From a checkpoint of a small mixture-of-experts model trained on Wikipedia.
Training: a variant of SOAP for the experts, 7162 steps.
Below are experts of layer 5 (counted from 0) of a mixture-of-experts language model. Rows are named router (the router's row for the expert), up (a neuron's input weights, with its number), down (a neuron's output weights, with its number) and show model dimensions 576-639. Each number is 500 + 25 x the weight over its row's rms, rounded and kept within 0 to 999. Numbers have three digits each.
After each expert's rows: a language model's description of what the expert responds to; "gets" lists some tokens that make up at least twice as much of what it gets as of all text. This comes from a sample of Wikipedia text that the model never trained on. Tokens count by the router's weight.

# expert 57
router:514489516525539516492478524512499502507453495557499521484518538491484495484541485502503471483492481524475464508496513491513481484502530552527525476498470479480557519522501473519536501486510507
up0:469534520540480539515501492494484544456508450501501479491510498537511497460491480505442517527477526531487480495495447458499484480500540534483521521474541499484475505521497499442549455483485483
down0:547485511492461502520480485502514514495498519442495524500484470487509505497530514460516486506513504506510524483487551519501505484500464483464513495493516519537477543474501507536442547491485469
up1:540483518487479479497485473503457489459516479480507471539478527482468481482485501518553522544454511485470519415506531490537504519497492505523537515496519486525502495527496504498500496485532484
down1:533479470503527487482484510493524529517488560497519558499521477478498480517476411490513489498540479527501490508487503480521506525496481497470494482526493514460449492427465497487511477502492526
up2:487490506478485474481511503497509487487513486514470497487537502477472508471488505499495483515517480488510508532479501480474468495526502503494507574511462491490498535509538489540525530523482468
down2:496507477527484518515478485508506452487485507479525514523511505479503539482487531510522506507462529515507474484474508491493491527539467498516511489494511454537515469544474505543510484492477495
up3:483494503495538475553502490496485482569534457526515484535521536490497470500520491494484522507555522524501567505504550481488513506455498476490538451472473467492535477482515519498527499478515494
down3:506494521503457503522502527516478503496493518500462544496537478486495499505546491508503500483457486484448506493558488495513480474506523508478516480494490462550502502512498563481529489496480493
up4:495500506524525508555507488507518494485511521527477521508499550491501493502454526482488503468483536499497542509494466504522486489450477532517510491468533466514531518535476488525501528495492476
down4:504494516499501500482490479491492457512517464433501480515514530530491494442509523495480503546493489504490491530494460505487524481513539520463532470484449494535515485474461477515521518543460431
up5:505475519500507525526481526564504501523499480503502486491519500488464557487526503480522486470487514501525452515474505469534482494543467467480530483541454500479486506524508507476555494526489518
down5:540487478507535496536550517521530498489489492515526502486509492501466477515515505512491490473536491506522511519482533500500499511576475506525500471481480454464522483492541529541513520465518530
up6:477453503509479468490488495492496509507459474528494506465494510503498489516490521478480450500466471527516521510530487487476497437462450517539472500491484491445509541499493471507517509490533499
down6:509547532460501497504497496511507492487496487489481523501480480509487528493475472494472526526457498531496515521558523535530512501502452479550462536524469507503490481528475521529531551550497458
Description: Institutions and place pieces. University, College, Court, School, plus apostrophes and inner pieces of place and personal names like Ba-var-ia, Col-umb-us.
gets: ".", " University", "–", "°", "'", "f"

# expert 28
router:508508528499527485537507463481514515525529553482505495468496479466489488465493462513510494489532510437499515492499509449477460492501517500504442494492475523490454468521512458523529491474495516
up0:533510497538514445497455516508507497507522521515446470478511500477499461484497497519546495504513463478516494514486475480525519517506478521508499483498468539479506516522445502498488493494484489
down0:536499496454481545501501491488496537505489520523537482510515498487476504515530521476491475532531518518490540452464508560503481527492485443495513516532498416532487491538469488505493526567515558
up1:480492491517554486521443538535469482525494522469524491445490504478511468521523509471496494551471492516485564508492485469523506497517509541552544526501507510471473494484521508491487509466496514
down1:492512507543502488533475502473530541488503494517521509481557496496504503510491506516502451461504535478494529502467539502481500445525558471526500499521520494486464498511483546507465563507485508
up2:500531472476496498460480562507492500466466528505503460483485471514495473483481479517488491471509521444533521515523473527485475475467513476454495526570519528484557524499501540528530546447505496
down2:519492543516521505493525475517527519518515508518519519508536464503533467464489446517507528489537489475507495536487477505484475481499476526518517476491529507500535505470512471531489508478512464
up3:515547479504495485478537492489508519449512468520498517517472500498479479556473513503471513504505502496521481497519488476503496529564509484493463486499518512466537494480505485477497516504486517
down3:503483463508493476498505462504518488515498497521557508506491562483528524467532518531482471487563500531487536486522503518525506518529508525517534494513519488489508520483538515518520489458489461
up4:520495492496512490478458505470493492512496548536490499494500485498503464506494503458497505486499494445510545509494516500509481475476511545470494473463482473492476503502470453511512551468524479
down4:519525528526547508525452508516513461515506499435569465524488427522496504505507491546545501502494504535483495465538493462485494520469472477519461490516482502460530468494479524490523489527514495
up5:536529524498489510470494508464501535460498489500518486488497490515517552491469502534488466491480506457518471498538460469478482521463458528487516509517494514518547529501490491505512482490497497
down5:507466483513492453505482531492494456512518562504539478517521479484492450475509524503498476561485491463476499495490505538502547517491496482506478508463511480508528490475515495505454453443492504
up6:496493546537491554507496484501486485501518484493517468475524509512508546489521496498494462501485408513516517542501486491548476526474531461504486539493497488478516502551454516487475509509492481
down6:474479489499513529492512506484498514501493477501485497517475477478507483500569478468514510508531537525492458522486503458460524506505491501515512520432484517557481553531520533455526541502487529
Description: Copula verbs. Forms of be and become after a subject (was, is, were, been, became, remained), plus his and table pipes before years.
gets: " |", "|", " was", " is", ")", " his"

# expert 27
router:480499532484508466504503491524513498487466520521515526476536479493505487485496506524533491483508496484534536537484529493525516504536546507464447524495450511499513526486495497517549457497492519
up0:510478528528472510489468504496486468477519513525511491498487532485490468482534529533478502506494520450474482528522509472487468476545487453480489567546491541558528468519494499505532531501498505
down0:484475488490533497532545478509529461461491476504483496496495508476513491501489473497484505486510490544510507513482491491531482524506530486520492460452479482532478549475526494511500506486521493
up1:490471533497483522478537471496514501498524535517520492524501524476477484478512546472482508537498499522514494486473545518538512505496491481509534503546443480477503557504494473526505514531500501
down1:506522519419506564523516494507478537472475481484465474483533507502524486487500498489479503489511508528559477487488527500477512508490516495496475494507522485474503498468488502515513493521493473
up2:525520495519499517512538526496537512537447509524529448486487498467484551446497510504484500516523487491503496547519484518486504496489480493507493503522489487480557537478492495531505512523494556
down2:484514494485456468492522470515497485480513523459536515512480470523507432479467488474466504483536449526575512496499494521516505496496467480493503503491512505492489548504497514487509496492437488
up3:480489494521479474531490525504513557471463514507503519501541528535497499520531512479534500481517520481537532506515510501513486545493559513507491536511471520491535507461479478505524531503514478
down3:551487517474502487471464494521485468498519511476537530542543485527499563498535516508529524470468510494527526516510515504494498500514446489533501515557529491480514531549474485470415521457457474
up4:465501464478510529519492506484505509440478523458516548518546534493501476490501524535508523511486486480546482521502535521527513460508514489488536474486486477459486484489478490502517492506486503
down4:553505521499510511494485479465509482501434476507515488482494432473491480505495521521522504446469523510501536499474526513485523493505467494473503496503516494516495511501500471491494494513509510
up5:528497526569517491506492530469495505488512496505471497482496541476542519478503473499519469467568543489507506501467483513535505543553500536501468489482523467509494490541477541486480572505489506
down5:496519489501467504497487531504476495467501531508450501502493483543497483481480502464502497495458513476484473537518494495483524515492547515485561499492516515500501507446493507484490521546494478
up6:512537504498484489510481497513499498535456475516483481530456517460497491481545482543479505508500532504508548508494539450461503555491527481453509495512507489476522508531463531497548520496504473
down6:416550512518528453510514506480493518508500459479494505529465478517505520527500491504466495507455531487509500525486524510514480518489500512519524521527512520512458511488447514485507503541497509
Description: Months and table fields. Month names in dates, table pipes, and "the"/"of" inside sports results, listings and award tables, such as May, July, Category.
gets: " |", " the", ",", " May", " March", " August"

# expert 58
router:518499463553467503547502491501466490513534555495509536540480476503467479497539481517502460490472456510521495505480547516471494536502508468504473489509497506477463483500512507502518469493502503
up0:509468442559503503495480508426506514504467458468477528556464538530471479517490489464507480472526469464539502508450508506447496491482497497500516507488513469481528510530499492507490481507484543
down0:468413548490493525517475485485456490488502479516535495505560457505482507521528468497486491485524535499474457478508506470530503526533532497509528489509516501497490551464497497512479535481465499
up1:483540482471496492470505521510486504507531530493498462513494465443542492484500494528511498510467450454492483495489515501472496468544475502487502458500495516474468505462470480471516472481507529
down1:525512492520514478511507483487503469502509480508521529470482523520521443473496485513498444482549497517510502485524546494467507503548490524430511510488496505511494473517523512505447480573505505
up2:499479514517475493523524493473494491483505497513487541533519493494493537491519515525498475494542475523498497473537476517506535504507521530549490492474525522479515476523478498458491506508507493
down2:509480500522510486452505500511483512480538467510515505529523547531484520508500513495479498523507507499529474486502528478514532502509518470499502465517478494477523522502424454497514527508511481
up3:517486512464526487494474487526479529538491521489504492558538545493482517475446506519512481501470502506534477458536495544526484506507498486528506524511513486560479518503475464533476447527515516
down3:490495520498524538512461509477531480519479521487520481493514500474462526445487481499506532468502493472512487512509471525524530479489560537470524474504464496496463480508499501511498504484466494
up4:486497486480494480471468508531508533470521525490470463520474485528490513521514503511533538498495533542467499507467477515547455454523480494496462519529503509535512500507495454524532503534523489
down4:533509539455506458521518529473520453544500469489501494530518509530550477513450432481472582526472502458495492527496462464512505503500524501539510514500471486463500538534445533500462498445445520
up5:519459514522505460488513483451478424557509517538506491536518494482495512492522506526546485499509455504532511517481503518482473538501489519462495568544499465461524475517521505537523494512466494
down5:547482509494461534508452499485528491438468497511452509488506487478509523497493460514495508459475534529465537528510493507526481480502450509493519499483456493513500506491470462488535478498498509
up6:521523460500474511518504501444479486434531502490500517503532479516489547456535475519516474470489495487507549471522520495528521495465488540511492483543463455504524536486493463488518488551458510
down6:498496492491506528510453460499457536539508542514518504532499529478504540515520520480533489482507476522500527502474500507487536520508526493507494505503502531476455504428516479429505477479481490
Description: Heading equals, superlatives. Repeated equals signs in nested headings and double spaces in tables, plus scores, and adjectives main, largest, major, best, more.
gets: "=", "  ", " 0", "-", " 1", " ="

# expert 20
router:529482487481478490517509470506513461516531528476503506468515509492501496500479459495503501437504516494525463482489487480473491458471514533477464514468489519491472495498574466485520458490504524
up0:492514447500480492480487445509553480508477497467520494506513488544481479506527488511486543479542513493491494523547547481517472456475501490499478498474508480493456514445472488518516463508535466
down0:493508500492537473493558516507493519461497528451510522484512537516508517497452518475568514499521519512505473523516476511533520521508491499484557513524508468535481517489471504515510511501522506
up1:516484477431484494477472517484529511494468471508475469502513520502465502546535494441435484504518487499575517509508502486504576476472481534473483505533484541468468530499491482500536477508514495
down1:455488440481525470481516449479479491525468528522494516544494485497490511507503511504526462487512482471428472489486501477511501505461500487499494530493516506478475522478522487488516487492449537
up2:495485521485493485495464509492512473517532482475504517510493497499552508533481537476552531479538523478507520492469531491506517496486506484510503486579531510506457516527527508508492465533490518
down2:506489517508476460476489544488482497488504520486512493487527516500484522474531469486493440479472477493522486513540445488468544509515545480459493521516518471530511491473537534473498506478490473
up3:518530479511501491500509554483536456496479492511488511502463489524494460487499538467490522464527526547508518526569432476515499485446517561451470488460521504503484512532538529456530497490486519
down3:526513491523502501535519513482503493484498492492513498449516511487526505445506456523482449551528477506503537506468510515487524503501438479511499496479472481477487471533515490523489496480510522
up4:521499479462476538447481490506496488533493468455496531499461499508476505482481478495486473475514512534523467527500479491475499507519452499476508495528512521523511547535489490497519540501493486
down4:523481502506504503531531504491476463524481506506489488435515474510505488530469490496466504502506484484483509535513496496503492496476502503492513473480498538556507491511520545535555483491519523
up5:548446496506517530461527496493515521506487517513474491544524504451469497482504548540508489521461539509526520468526478490470496487478498476494515489468544497511468511470520480471469494516503499
down5:485460543490477480516451508471464502500491533514521494475500488506503530467509461499525470514507516512470525516448496431477441510508483494526503500493477485521532501465476455515542500539514486
up6:435480514470513516482503492496461503501489467493495516506469490515476544517485481482516512483550511497517452534511481482489507465496511551483468476503493493481503519473511510506505463521488481
down6:538504487528521482521499499542504497542500522530520521515523498514461430544488574513491477488481486510480495477503436510529471498507508490467531483513470516481497514489455449511438500495495512
Description: Articles and table row starts. The word the or The before a noun phrase, and the pipe that opens a new wiki table row after a line break.
gets: " the", "|", " The", " \"", "\n", "The"

# expert 18
router:485549513498499516512479473506484506500469535485502503517470467484508479451515515533462505483469483467455491484489521466519479490496512489514545493455472498482518483501473552490499514483476540
up2:486491488482544517505479497503537505493538470509546478497503504535471532490536529497433494497554515495445471465513480472524528523531542458473532524484467498502503464492491499508545483482491470
down2:487520543503529455522491490529521497501485493510527508489477505519569511519512513503478484540520489540485566485487519459462515463454457474470519451480475454505500564513481468477485488489529526
up3:501472484515474497527493480486535484506473531491505538531516513489522504519524515480481529510509495458519523518480517498508515525496536517507515504505470499497495474505491540513509548483498526
down3:502513492497537494517506469466508525473535470534513504515498482502499488481557540507454511492534504521520486507522463525482480523517499522495523512491524505455527484478513506502475499491533521
up4:545481496496518523529499475527456491532544496511498497516489482483516498507471501505461509509505510460498502532487504469506521482494471504506491500484518543528491468498463500487521496500451535
down4:494499483501520477502537484558527487489490509464526490478501455564521528481515491518491479501526503507440477485523502495488453448503509455485525512487483499469502503496556525493446497520494496
up5:487446492494497486477522455486512507490524490537517516503486543480456477499488521506474524486521476496497529495517511491535508517517466471494548497479530517492475498511505481488500491491522472
down5:497500509497476516502505521540458469523456481517500538481539487513457471523435503501539493555460523511519485518487511516445487500480538505509508515539522487505481514488443479507496460478471532
up6:536481505552512471420470461460456504504552489543505482536494483486486560464490511488525471515462499511459487461519490498490521525443506474475509491504504494509487523508467528470550497495488514
down6:499526529514455491469542523464525534522514531488498497496478499477507481496517475524450517505489477490488457538505519458476503489514495520542494460498511512493460536463495517488502510515511495
up7:517530505498510498480475486478496511478463493454479436530506504491499509513509509494484482500511497510515475475484490530482491530463484481497507497504445452489532484551507517477516490495484500
down7:475455493468491492526518451522526469491493550529474509481505528473518497487520439508462506446500519494493460516463515523530561515514551542488477491469457530493475478467472541512511484440568503
up8:520532500539546516473495502523489522483493500534550467513486500497505499501498509529559484535475532479476519530463478497529508534511483506484498498485490483514470527526508489467529508490491455
down8:475470485520503497508518494534485498497513541501454473517507502509500505511512532495488447476513527478523517519515499492548491520483487513520507515487523464528492497486492528490504472499479469
Description: Small numbers, word middles. Single-digit numbers after table bars, e.g. "| 2", "However", and middle pieces of long words such as "ipa" in participating or "ept" in susceptibility.
gets: " 1", " 2", " 3", " 4", " 0", " 5"

# expert 60
router:504459514500503507479525485491510504466505514474521560504512549515486492519520479511491522480477482491507436498488497449443483470499491493488543521529536536487481500487490473581496534491548473
up0:475529533513488482497491512545546465507478478536493492519523468486477500520507506472482495525479497507507483484527426458542536441494503498508492477447527449470527467560494474490501513500524453
down0:455500503522485504493559488515516438519518517507464474517513501488435509504489481501478543473517523493516507524446496533468515516526504513530469485495472454498486512503522464501495495529454517
up1:503487474489525468467436469503488490506484550525487495504479455515488495511550503466475515500493510525534466497484507503538489518541465511488488472503535501527440509536512490513498508494522508
down1:523463518506517496482526492509509495525540534483486547490506514479507512444512487505480500528462506497517477487535490456522503497502539506518510520465504481458501503510481500519511539460490492
up2:501518502497521513481481474519520530542437555460507548488473533456532524557476502506461544484496504516537513536503517483513497512534550489524508485532512510505509540483503491515501486483475517
down2:508451479511507476490542487512496497509466499504536553471477522498441451536524492521482478522495469540500477523497505529514532484524511477508498476491518492491498508532466499495445486476508527
up3:517465542513501493495477508491486516483485538524484575515488531510490473509490498479520463508494514491506548480490489510487523471526546507514448547596513539506502488507457517490517533524459532
down3:502562524502500499486480482522476445503486476461471470453508477510507517539499485510458514484477481475479514513500519495511437531477507464510527536464479522503490580500542503537480514502500502
up4:509488494479527455548481514451452483512506554508520508529500513478483508476499494486541508512513462482500527499518530520466468497492527534494503492493534486448504498504499530517527510502518513
down4:482506535482521521517474489490504529528480523509447488462472500524455497504522515503490491463472505508545487504494478512480502526494498509471478526501517543478495500511547473521520523504534504
up5:507467495555486503521522495481511514478465527497508508479497514502551531508518501529467498521491471462516495504518469471448467493510533538487513510535491481513508502482499488475479501485520503
down5:514461502503498472507479487536503542525467522458525478521472508511477473486462520487495494449464524509470509516521550513534515507479490528499514473461540530501495497486493461508457529518484506
up6:545501513482503490508477465466551511495469486499484531512467525487472529512519478520540508509468489483517557508466487476491491500509525465464433509518488524512529518528432519465508473526480416
down6:471514490495502477471530505487498524512528535481504475526523517469502486514512520479493486494513498483506434538513468506544463486569502469513507469493509521573452459537536491542480471494505484
Description: Table cell separators. Pipe "|" separators between cells in statistics tables, plus semicolons and dashes in lists, and the words "before" and "until".
gets: " |", "|", ";", " –", " -", ":"

# expert 14
router:491446508490517494493546494478476509532540529497500472541506474508467490491530476498486517515466466475496477504504488496455487499536475487489501521468514442532478498487494472525486498498493504
up0:501535531499506528489507484506492520497512451486509501497487495533494479464544513490508496551506497498566478505497514495494531517529477530481557475529477476486457531522517513485455509491531484
down0:458514489513537536497468500496526521452514480498511541485515503440547542498507510518527492468484481453487509522482521490461449491476496488495492506501482462486472460515473499537486490501503485
up1:505510545491479512507525500455541473478532545429474520462483470505470484484490538507532502495516507582478474513464515491503507516513532554482472490470516472474532511484477518515527531496514482
down1:524541494505532501541444492497496511458504477523506480523524486504543492491502515511474489515525493445533459498505509492457488458406476475495503479477449512506512512518479476464473531507515519
up2:510514491513487485498504443492457500521541498512506505509492512537494499509513520522493497471485490510440482506441487473492519470554476458504506509503487472527476505493457489502515451505507510
down2:484439486517542455510525517434523521497505507497471513491514496503532478474483472517505507480499501513523517525455519509519510523504491504436516452477466509491465462488508501497516544452517484
up3:535511523510501500479578483495471504471510516464534530522522505501472459480501496522505517530526486486475498523472490529479489491499527535497456515508502443459474486485456498508476507491509492
down3:440522532544508501480505485489511506481486505473473464533487525502563505519527495494507464466498534478535527519525498499464510510535547435483491489511506515504462511487489494440495484510471520
up4:530514468473482507484492520494473515472504486534459499515508498504524440464526510509478457504505505459507477481506436466479487510543514527493495471492478432525514481519519491520467510489519449
down4:493478491493519488488501489499482528484522519481534520542516515544504527538527436497515485505471483500538492537535537492506512502482452470508515465527517534485492495522516484516466499534498495
up5:500484534545493514490490477508477485561504542522501489470495480491467524527505487470515469510520473512489462524493503515448572506481526481459516448520509482506510485514488533492566469547486487
down5:506542492499494498453566553494469504480477459456525498476532445481479506489484503527457471438533468541477511524482484496533496492501560500544462482476505499489554523510487494478464499479544515
up6:469461487509484540497497485476526554514498492542516456517480485521497500485459499505517519501488520505471459481471483461469469498490514493516511503521519516495494499476489532511519513520499481
down6:493502534484489517514472534509474445513500485506534503541505480486497492471515533469481479534472471511547526507526510494504495490498521523479483494523509490461516512510518540499536463488505493
Description: Name endings, heading equals. Word-final pieces of South Asian and other proper names (Gopa-la, Ass-am), equals signs in section headings, plus nouns like India, University, father.
gets: "=", "r", " =", "l", "i", "h"

# expert 32
router:479476496508523480503470497511504502503497515505488487478505475489509540513508510445476493472464437518475485511490494501470510550504502483517477475509489482483499516451511507494540464450495517
up2:541504478472497481497504520536505493535498507469476483506473539481416488536522489467512493486471521513490436501520490524505511492475509521454512485518531470473495474501493542519478455494476501
down2:500452510516558490468483497494525476482482508488515490494509494478529501527464473479503489478490474496521541488521537449520508506517533505484535545555444509480499540516435499528508508492524511
up3:501479545480496492502480485537514525513505560516519472495477496485429516505504551476453492490483494480480505534457436508482534539506512522471501514534558486485487523515495479510504465508502498
down3:519509467494483510518501494506549466503521489495470506458564489493507464541457472517501504503501436521477513504540532524452485478512539543522511468477501522506490514553502518469505507489517525
up4:474495500530476481493494539509512470501513543439489506497517489478502467537542477515421512516481498500485481531489496508445507539465528494519490462528478514466523486464499523508516510493469508
down4:482543497491505471558522473509466483462515476491490498496505505505491527486506492538512532526455528519474491503490503527484493501493501495473543514493525498502509517505516491478490477509479492
up5:524512521490505521491499485545479491484470509459490525516405461494528490499534502518465530518527478499471488505455490501500496507483504517489536511498506542488527522464499514525503493497515504
down5:503462480435530508512484475502455529481477497479462437508476523518475511496536495517486503513490483448461475529503499512458484489498521498437521476493508499528543490498514528483490472479478469
up6:475498521508517547514433484533488535490481468475510532481494482485513500501511494520500536498507479505486494500509499487500494490537511488500505501484539515480501525479508486469511529523501485
down6:485487453522520491505497493520502523477481460506525480472468507489482484455500503493446530553529509505485518540467542474513467513492495531498523508531528542515516439536490467517469517512505482
up7:496499507530522486494474503492498515524537494481475496539483479462491474493471552511456521498462456508499485489529527529493541479509482489494497463524495468485497479476495509499492482559539500
down7:501491518527526478485491522489497490461473483499569465487484484503503520503537504519446495514521533498473511529534489521504434490451521507531491486475503522440482542524474480489502513485478506
up8:488472553454484481507436496489487465498492542524513490471517491496505492458495533548473543454481465533519525526515495497505469532488487467493534508520493535473491501475509463498557558448492481
down8:492536492495475500492471448533541495530486490535463532489517525504507521477490515450479498483486497561505471512455507576505509482552497503524459505494488464493517488511484587516510495532482469
Description: Spatial and source prepositions. Prepositions of place and origin like from, at, around, along, near, since, often in geography or route descriptions such as traveled from.
gets: " in", " the", " of", " from", " on", " at"

# expert 1
router:506514476543528513485513505520510496453496542514469513504506486493466466533445499471530456515492502504500492506498466458459494481496503542466497521523508565470503488541506494505506542514498493
up0:500497519540513478539512505463503487517497469459503486538530518494520505495503518539472565469528513542525478504529496456516507541478506507486511499506500509459540482500490487506507528440528461
down0:504512530505492468489453515498552538540478533499475497498510525492503443479546501493531465523518493511514456472497516502522487535510493509437491521477488493525515482525523492485510504532500476
up1:496499498473484488506498502519545485486542491497474495485502506453533489544466514478520491495472492520479483477520442502416494488492501487498470519503502560456521503456471462509471499485477492
down1:525484472483488519503568527536491484521477486530494460527501548507520535483516468503520510520506539492477489560470490472533511511474508489515501478486512445449497526463503509504512504498479511
up2:472455467489511487433496510497504518511506508543509467465502529483498504512527492482479457493512477496497489469501493439453528525513488472480490514488468495488500514489482481477509553529465492
down2:529493500510546544530552509509489529522525462513540519453491519492486477499469491470511457476503542554478478477520469513465520493503478504519491508457451525511494495470530519529522568465520528
up3:484495519562512542496493486495498508520466544465494493513517484485487486517473481482504515517525477521533508474495472534465446491498487510505521488510504583526493529479467501464515470521497526
down3:537496484492522509559525530547497511488529510499493480472514469506474507502544492491541502507442498513462478495483501484562464499462489489435487483497498503499526514459543512501521506466544465
up4:502481442510506508471490514485518482499472515498435474504505518506522431502463477450477481476509542504477452491523493462475472572439510487488474479520535523436479520499505538507469543517495462
down4:533489515521502475530525484509442491527469440539503501477548479496508459499501522578495463501505499478516522488469457544434428498538520538478518511486491513489532505503540504470514489541487468
up5:501513490496507508508502456467478515481498506500494508473437447527462491536511468487517487439516458525526497517501468472499466483497511500485487505501489517499474503510504505502507514533518478
down5:510503543488493499471541492509480463549481548498508473485481495484514517530517511488519487516475480507514505505519514497520496505492522493459505561527505545503507495469474468496499524493504505
up6:487509486535489480496502509520493506519502530492487471516509556516545500495488480484504480526508525516517494466520474475493508483493474507493532495525493554470473458467526506490501493494480554
down6:515491499456526502460507477528480527490489543481487509533550523535447543536492498472512519484485502493504501518520521530521489476534527479502477486509496491533512510530474499524474479451495420
Description: Preposition in/during. Mostly the preposition in, plus during, into, within, along and throughout, usually before a noun phrase, e.g. in class, during the war.
gets: " in", "ing", " In", "In", "  ", " during"

# expert 25
router:499481482503479475532486564496492507437471524508445548476537472463524513489526475503484521459477496509484533521490502516513459512542494467487445527460504518491509499476504497522462498508496500
up0:511508527499510498512452500497528460501530487470528476477492469526544451480530451500484476502482504508489512511514474460543519465528519504496484485492492510452516508484471481505502490495539478
down0:527468491503463495528512531449501506507503480487474478458506537505502491477514496524501514452583516472508527480536495464475468489490509492516479464542527554517515492513534490479482475528521485
up1:501499506489524531534499491520526516435553489500497514506539457492483512487518501513505460486458465473517530553489541481508495486488477515505496554501474495523505506464462473513492501495514542
down1:498519487482501508504534495496489460533507506502518495499520503493510479516495483527481477500562489490482528506477514517523487508554498515540487533525474543521534551523509499504503533486504503
up2:503521533485522560503502513503498494493574465484487450510530484528482514514500447449508472523461463490495526501544547486526451525508518480528495518491512454478481482498517525461518509455502527
down2:494507497480514505486503497497510525447473434507505493522479518472538432473468471477473514464532519496546462503473487499492518511515494506517487485510477519479530505507491555517524466475477499
up3:511501514505492452483511509480550525500511533472489536503495502514514530492519484474508510473509504451496521471501430517514503522469457496468499486522514536455529494479469521520533476499480451
down3:497518501533512499490521505506510469509479507495474543536493476527445457493530452514498512501522483515529497490500468490469469566532542457537514510490484501520492506530515536498488476515501481
up4:495478487508529434518484528475508529526504492526469496526501456491505555503519536501519531473453450477499481517491482499521511477526522502517510499431505577471464468480499458548461519488484481
down4:516482534532454525488502502519489492492526524464539509506521505490444471515431496468548515510533494508487539485483519514514532501493532528534502489521475500488447514507500450504496511497564521
up5:541502529505458483471472494465483483452486518513450500504514491503527510455481458515518495449494510512508492512487467474467515491511523520504521495535503499510486492493506530475494525548483541
down5:489522451517474526521545510471538534496556497512476509471484499529487508448499497513467462501486503472491513470520489488535466501482508489513511482475536480524522470518506485496496566520491454
up6:545549485511472516520453515476548460501522498505492501529482505534476507499518531486489475515506489487466514529524508505483480517481491501515458418404504525498447495488517509482484511469535500
down6:477495529477513482492503481517487477509466499511499516529514502466470530536471522487509550494473525536505496527506547481518515558500521468487544542488496551484473503493516460479530501495494447
Description: Sports tables, dates. Month names, League, football, and = or | marks in sports stats tables and section headings, e.g. 31 March, Semifinals==, UEFA.
gets: "=", " |", " League", ":", ";", " October"

# expert 42
router:506482486504479508501524493500515500477514510478530500513494462504450457497490476512514514505533506475482486520483507485486482490513519507520466491486506500519488505476505454500516453504503526
up0:491511508499468516471531448527508451501517534496480463480517494501454496498484520484502525506498489497501499491528540504503459508479472482512500538543515457512517495507512520504506455476479518
down0:522489507511526499546508532492520525478431502488478490508492501515494518503544480540520504487539491470500499520519509506526505527496487490470513522525492513548562477549476486488450488539491466
up1:491476486493500556506512518480517491522487469522496495505458537511510504555480529487507511535496520441496511479485529499467515492537480474528514520473492529518492535473496549512475458481528514
down1:518477472498514489497541501511482507485512497505536482534521516506535455529489491527511502507497520509555491505512476478493530552504487504497526546484562505486511525490479477528466493494390511
up2:516470501495536547511478521502497498446518488550506491461468514462505467494495482493494559527499492499495532506459518494511529484520513424553467526508518485549526482479463457463518476491455512
down2:545530506503460517491517509470452514528538462480504505503513520525472449515494477550489519487507481473500476485497422473461477484460504555479482505476488553501486501452500508496518521520479500
up3:522509515496544549487500483511516455532556446472495460512521500476499522522533488510454511488486466466480494496465478501498520492514522522541531474538496477510498497539505479532504493499483497
down3:459485488533527499494488504476456484526488502501483488512515526513530473490511478466488505498484497498482498501492471518486543512535511480493511528512505455515470479516495550520471518541499517
up4:518498510508488554486494505482507478507474499497506513481520482506502539517491499510494484526491497500484499508504448469457514556496519524521496497513485510482516499480505515500534474501469480
down4:536480471502520483474458504497527484471529527496551469471500501500528451534500490476514493552526493513528501513478503511508485480498484485522505445520477516526467511529483482473493521512517501
up5:522507498484529495513481505504508508549487495506537516501459540511488479576519500490522499527532492523489516517490534489514518491453514499483487485500499536539534498493458546529503456527546545
down5:480505486507442471496472541468509492434513537510533488485502488507533519508482490502489490460489553514497565509522437523472506488550484454492543529499475476543541507483484502518520485472482501
up6:535534493515491550478483507486495497426502481487519480526512576504507549492525531523493548474500462500494497469513469481507495474481504474524529511488499457532473502505502541511542477456508486
down6:470496497523507492498506551451480501480497534522481521526506493483443480483485489524474501519487528464466487516495489487518508496514497480463489607504502508498535537480521468514496489549505502
Description: Sentence ends, reporting. Sentence-final periods before paragraph breaks, heading "=" signs, and reporting or clause words like that, because, stated, said, though.
gets: ".", " that", "\"", "s", "=", "\n\n"